{"num_hidden_layers": 9, "hidden_size": 192, "n_experts": 48, "experts_per_token": 3, "d_expert": 144, "d_shared_expert": 128, "hidden_act": "squared_relu", "moe_layers": [0, 1, 2, 3, 4, 5, 6, 7, 8], "router_score": "softmax", "normalize_top_k": true, "routed_scale": 1.73, "balance_loss": 0.0145, "balance_bias": false, "n_groups": 4, "groups_per_token": 2, "init_std_router": 0.0283, "lr_router": 0.000624, "vocab_size": 8192, "norm": "rmsnorm", "norm_eps": 1e-06, "tie_word_embeddings": true, "optimizer": "muon_hyperball", "learning_rate": 0.011, "beta1": 0.95, "max_grad_norm": 1.0, "batch_tokens": 65536, "max_seq_len": 1024, "train_tokens": 496800000, "max_steps": 7581, "dataset": "wikipedia_en"}
Below are experts of layer 3 (counted from 0) of a mixture-of-experts language model. Rows are named router (the router's row for the expert) and show model dimensions 0-191. Each number is 128 + 32 x the weight over its row's rms, rounded and kept within 0 to 255.
After each expert's rows: "mostly gets" lists some tokens that are sent to it at least half of the time. This comes from a sample of Wikipedia text that the model never trained on.

# expert 23
router [174 109  98  93 115  93 176 121 113 122  86 102 124 144  93 154 121 166 192 104 122 123  84 135 117 186 168 120 111  83  93 142 143 129 178 131 155 112 141 125 109 151 154 181  80 153  89 132 148 104  83 133  94 108 151 161 125 133 174 102 147 128 116 128 134 125 119 144 143 153 144  98  70 190 150 109 160 129 143 126 131 158 167 136 117 159 129  98  79 126 129  69 175 102 122 125 113  87 102  75 143  91 141  76  98 118 135 145 135 131 166 255 125 137  98 142 161 119  91  84 110 159  83 104 117 204 144 167 163  97  16  99  95 100 128 165 109  89 144 141 164 167 136  89  86 148 121 145 140 139  97  98 149 178 164  98  65 210 148 105  87 123 101 103 116 129  88 156 152 109 149 105 117 140 112 185 115 159 110 142 144 101 130 119 117 145 147 129  53  91 133 144]
mostly gets: "John ", "William ", "David ", "ara ", "ov ", "James "

# expert 18
router [114 169 193 125 153  87 146 144 118 119 176 132 176 125 112  95  93 111 142 155 161 149 126 142 107  95  86  93 151 151 118 127 144 164 179 141 124  92 161 133 156  82 112 142 180 181  88 114  93  94 156 123  96 149  78 153  99 130  99 208 100 126  90 145 119 215  98 130  94 194  94 132 150 143 138 134 156 105  52 104 125 173 127  58 132 147 106 149 148 148 150 100  60 142 110 112 174 168 156 178 192 143 142 121 146 146 116 157  38 109 125 143 143 150 164 165 161 189 145 135 170 184 156 164 132  84 125 117 112 139 139 120 100 129 138  88 119 130  87 111 125 160 150 149 145 175 164 116 141 119 167 153  89  55  93 137 139 146 101 170 121 165  67 125 157  99 147 115 101 136 134 158 173 122  84 214 164  83 196  95 112 136 154 124 122 131 139 148 114 140 147 126]
mostly gets: "Sh", "St", "Gr", "Tr", "Cl", "Pl"

# expert 33
router [156 134 147 100 117  72 117 164 106  97 149 118  91 193 168 154 135 100 159  98 171 121 150 137 101 125 164 116 130 129 110 119  81  43 153 152 105  88 128 153 140  99 158 114 133 202 105 166  82 138 108 147 146 141 137 155 101 114 158  78 153 119 143 144 123  98 193 135 128 151 181 182  54 140 143 121 100 114 137 149 110  91 119 164 188 109 159  93 119  98 165 102 176 155 113 155 129 136 110 128 103 109 105  66  55 181 157 119 120 143 106 101 107  97  82  87 132 111 100  75 126 108  84  66 102 124  82  78 155 158 119 152 126 117 113 158 105 136 130 142 137 155 139 105 143 167 139 135  94 180 125 187 154 112 134 109 157  86 116 104  78 174  73 128  98 135 127 130 130  99 120  91 144 193 155 109  55  88  82 188 133 106 125  99 192 199  91 125 177 172 169 164]
mostly gets: "they ", "He ", "she ", "he ", "which ", "when "

# expert 9
router [101 154 172 159 120 120 138 128 132 132 138 110  86 115 130 101 178 113 116  79 176 112 151 127 171 146 144 109 205 116 127  95 147 111  90  81 153 130 123 162 158 106 113 110 129 177 120 146  85 147  81 121 185 141 146 148  72 165 153 184 135 148 146  97  79 100 135  72 144 135 146 145 130  75 102 176  88  93 126 180 121  95 149  71 141  95 129  72 173 152  72 183 109 159 154 148 135  82 100 113  82 139 119 168  97 177 109 131 178 114  67  74  87 125 128  68  46 142 117 123 155 162 149 177 139 102 125  64 155 141 210 129 125 107 101 128 121 115 189  92 140 129 143 121  81 169  76 123 133 176 148 146 159 146 133 168 117  74  87 142 125 154  92 141 115 139 121 115  76 147  82 193 122 129 154  86 116 174 135 160  77 113  60 142 112 114  96 137 152 133 132 147]
mostly gets: "year", "years", "However", "season", "time", "due "

# expert 12
router [175 121 129 124 107 104 161 131 139 171 124 125 123 171  94 153 117 166 133 114  90  90 105 135 111 142 170 137 117  97 116 134 138 110 177 186 173 158 127 171 101 176 146 141  72 174 104 151 174 108  82 103 120 102 120 142 165  97  93 110 153 142 109 135 127 113 128 141 138 133  87 140 119 223 130  97 179 142 177  98 125 122 183 139 167 108 113  93  42 111 141  93 141 152 100 117 106  67 112 101 151  80 113 151 123 103 217 116 112  88 162 212 133 144  98 155 155 127 131 113 106 153 123  84 129 204 169 151 145 152  97 103  88 126 143 116 128 126 118  70 109 178 108  60  37  98 119 124 115  99 106  74 129 126 137  91  75 174  83 142 150 118 101 154  80  66 103 145 167 141 154 114  96 144 130 142 164 108 169 116 186 101 169 114 149 143  81 133  83  87 102 101]
mostly gets: "John ", "William ", "ara ", "James ", "ton ", "ina "

# expert 17
router [ 72 120 114 125 115 135  81 119 145 137 139  93  92 106 117 100 116 100 145  98 100  89 141 163 120 103 125 126 103 123 115  98  45 170 176 124 101  69  78 120 155 132 109 112 146 120 133 151 155  99 210 103 126 138 107 130 175 115  72 119 132 114 129 158 135 108 127  80 134  99 168 134 122 174 104 113  69 154 146  96 134 172 152 157 120 131 132 140 169 103 106  90 173 131 184 152 153 193 188 104 142 116 142 148 154 129 132 138 140 194 130  97  77 130  62 178 101 101 135 132  67 113 133 113 112 123 100 148 147 192 211 117 152 156 127 198 108  89 103 118 151 133 135  98 160 151  96 173 117 120 153 191 181 148 134 130 130 104 129 123 154 149  74 101 182  81 109 115 158  93 127  57 147  89  73  87 118 188  93 131 111  88 105 153 197 101  94 127 145  83  65 165]
mostly gets: "was ", "would ", "been ", "were ", "March ", "=== "

# expert 28
router [102 106  77 142 146 173  97 122 104 179 148  96 118 190 150  89 140 112 105 132 142 139 137 131 136 133  93 113  74 128 122 159  97 154 148 132 114 136 109 116 151 142  43 142  90 136 186 151 190 209 138 116 147 130 138  94 169 137 141 205 116 175 164 181 143 181  84 129 122  83 148 129 154 109 152 115 219 124 120 143 147 166  91 163 162 147 125 147 103  89 152 112 150  53 131 127 169 111 161 168 165 141 236 116 167 105  82 112  95 122 131 105 149 151 173 155 170 147 213 132  93 115 168  84 149 138 133 167 128 160 137 126  83 116 167 133 127 130 152 136 160 125  99 153  98 125 114  91 154 137 167 154 139 184 109 127 166 106 131 117 146 174 160  70 167 130 170 155 137 107 117  93 144 137 170 153  85 156 155 123 203  89 109 123 150 126 181 130 111  96  97  96]
mostly gets: "In ", "during ", "in ", "among ", "of ", "within "

# expert 8
router [ 95 152 132 192 130 131 141 138 116  99  85 113  83  95 153 115 164 153 151 115  93 152 135 164 126 137 161  95 149  83 156 150 127 159 102 108 131 124 141 151 185 111 157 119  98 114 164 115 107 163  90 126 101  93 172 114 138 133 148  76 127 128 172 125 145 130 171 140 135 166  88  56 185 137  91  78 170 125 102 131 137 173 115 122  85 115 130 147 120 152 119 111 117 144 135 104 107  40 164 108  84 217 137 147  97 108 120 105 132  91 109 115 112 162 104 113  69  87 167 131 166 109  39 171  93 146 147 120 129 150 177 132 214 133 139 142  90 146 102 143  92 109  98 147 112 119 116 154 194  63 124  65 144 168 147 134  76 152  72 147  98 116 129 110 112 163 151 129 158 139  72  78 155  83 109 219 146 152 166 137 117 125 167 142  95 181 158  96 121 197 121 103]
mostly gets: "Team ", "League ", "Film ", "Votes ", "Play", "medal "

# expert 1
router [148 172  82 102  11 153 146 138 157 113 139 182 101 101 185 181 166 147 131 159  90 107 111 119 123 117 119  62 109 109 105 125 141 147 136 109 108 111 170 163 123 105 103 150  73 101 129 205 174  54  50 141 180 147 136 123 127 164 130 144 170 121  83 139 134 149 101 110 172 139  77  97 172 142 152 112 177 114 121 165 123  99 103 178 149 137  96 111 112 136 175 127 131 151 110 145 163  80 125 190  90 153  37 123 114  83 144 130 135 108 131 141 140 119 128 110 114  96  84 147 139 111 108  97 100 131 108  82 133 153 188 147 144 128 136 119 160 105  93  97  97 153 170 159  78 116 177 115 104  67 163 191 133 109 137 119 110 118  96 155 110 132 141  74 160 168 150 157 158 139 155 121  68  94 118 168 141 116 155 136 125 192 107 133  57  90 111  99 122 152  87 137]
mostly gets: "Party ", "University ", "part ", "game ", "team ", "school "

# expert 19
router [112 149 115 119 127 134  97 108 123 154  94 117 160 119 105 110  95 163 119 152 115 181 160 142 150 158  81 130 128 178 120 159 147 126  98  97 124 121  73  69 119 190 148 125 159 121 125 150 140  96 179 136  55 153 123 138 149  78 104  75 158 148 178 193 141 128 103 109 112 122 122 127 127 150 126 112 109 121 162  94 105 187  75  91 167  90 177  79 125 159 150 104 141 107 127 156 139 180 161 178 180 138 146  67  88 121  91 108 137 112 177 134 111 124 172 113  92 105 117 172 191 172 145 118 159 133  81 110 164  70  77 103 121 136 108 147 178 132 119 128 151 144 157 134 185 169 183 188 153 179 152 184  81  93  63 111 119  43 142 149 133  74 171  96 108 135 145 128 170 104 125 153 164 124 100 164 157 101 173 134 128 119 169 118 119 194  98 129 104  79 130  74]
mostly gets: "H", "M", "G", "h", "J", "Har"

# expert 30
router [166 145 125 142 144 134 142  78 154 125 135 142  96  95 184 158 155  71 123  96 158 133 110 105 123 117  74 178 199 168 130 126 129 117  94 145 113 101 178 148 169  92  68 131 132 140 127 135 144 138 191 142  95  84 132 121 146 101 143 218 134 120 130 156 140  71 200 118  97 145 165 119 134  78 122 129 124 118 121  89  78 155 128  65  68 143 140 160 148 127  97 162 105 154 127 153 105 150  83 183 165 137 154 112  52 176  89 120 154 192 184 125 138 101  90  95 100 120 123 187  63 151 156  75 140  80 115 161 162 174 172 175 189 118 100  89 127 145 123 150 133 115 138 159 115 142 124 165 147 130 104 134 153  82 140 118 132 130 214 148 100 146 120 172 186  87 158 144 127 107 101 158 143  95 128 177  97 167 101 120 142 155 125 131 104 106 132 159 141 194 155  91]
mostly gets: "Al", "Per", "ol", "Sal", "us", "trans"

# expert 5
router [112 150 186 135  71 144 132 145 164 113 122 133 175  81 151 104 134 139 128  86 151 145 130 141 158  91  54 112 182 131 117 124 176 172 170 113 170  84 141  91  96 121 131 130 171 118 121 146  20 140 186 143  95 130 141 158 139  99 100  78 109 130 134 144  92 160 194 168 130 168  60  89 157 104 101 112 124 108 124  99 165 156 154  54 130 120 125  76 138 172 134 182 145  61 163 130 118 131 144 133 174  93 178 111  58 159 154 117 163  87 114 121 145 138 133 146 162 138 151 142 130  95 203 143 144 145 135 135  61  92  48 151 115 140 133 116  81  92  96 152 129 175 104 145 131 156 158 131  98 145  59 177 127 117 132 132 135 128 136 131 106  32  99 161 149 140 137 125 131 129 116 107 163 107 164  87 110 121  55 138  98 157 118 146 167  95 115 147 133 123 101  99]
mostly gets: "O", "ro", "Pr", "No", "Mc", "é"

# expert 20
router [177 131 100 113 172 133 107 119  98 109 128 138 128 107 165  96 135 133 123 176 112  84 134 127 134 117 114 119  81  65 134 147  40  31 112 112  52  79  59 109 133 166 105  96 163 122 125 153 117 160  84 121 139 120 184 128 116 158 129  98 102 137 125 130 142 112  94 133 144  92 132 141 133 154  60 143 182 121 132 107 138 106 156 156 132 113 136 150 103 120 156 137 139 121 192 142 109 113 123 176 109 115 120 179 187 153 176 223  72 164 112  77 110 147 138 165 184 135 154 115 162 113 129 103 171  69 159 112 172 180  57 116 151 151 108 189 103 135 161 159 104  78 122 136  88 166 143 123 127 145 146  97  88 164 110 169 164  93 103  89 133 120 113 154  76 102 151 161 156 125  85 147 101 167 155  90  59 151 106 157 110 108 145 112 143 161 122 143 178 182 118 153]
mostly gets: "have ", "has ", "two ", "had ", "three ", "received "

# expert 27
router [138 102 150 136 137 115 134 146 102 113 102 104 129 126 121  81  80 116  93  84 103 127 120 138 144 153  87 147 158 124 156  98 182 118 180  94 146 137  97 169  96  97  73 133  84  79  98 104 101 209  65 140 105 137 130 107 118  97 161 110 140 115 135 142 137  83 123 112 103 175 206 105 108 153 135  95 139 148 135 101 105 149 126 133 117 130  81 106  93 159 177 111  68  75 110 114 112 165  92  96 158  38 210 105  75 250 111  97  99 165 190 152 135 126 135 171 140 135  70 184 109  90 127 102 122 128 140 134 121 147 149 151  96 148 113 121 132 117 164 112  91 102 136 114 118 122 175 106 137 126  84 219 108  91 140 139 140 160 160 120  92  95 100  62  87 130 112 132 144 132 103  67  98 120 146 102 156 108  73 136 143 188 108 139  95 143 180 121 132 103 150 125]
mostly gets: "John ", "David ", "William ", "Se", "Er", "Per"

# expert 22
router [139 115 103 139 108 156 149 111  98 183  79 165 134 120 107  82 126  57 113 136 108 106 123 163 176 101 117 114 131 149 154 103 146 111 114  68 133 124 133 154 110 128 148  70 168 115 167 156 104 101 146 106  57 135 135 155 145 136 150  72 120 139 186 175  99  80 166 116  85 142 120 111 130 101  86 115 194 151 120 126 153 119 186  71 172 103 140 152 164 109 143  92  92 175 179 166  52  76 167 133 144 131 139 124 209 175 101 120 110 134 119 145 159 156  88 126 147  77 129 136 136  64 183 129  81 125 162 147 107  99  80  70  64  95 155 142 103 128 154 154 144 115  98  94 153 117 184 109 148 119 197  94 139 189 162 126 147 210 153 109 129 141 144 123 112 140 129  99  74 152 101  90 150 167  92 115  88 112 131 116 159 115 146 106 115  75  69 100 160  94 116 142]
mostly gets: "=== ", "==== ", "| ", "Labor ", "Div", "== "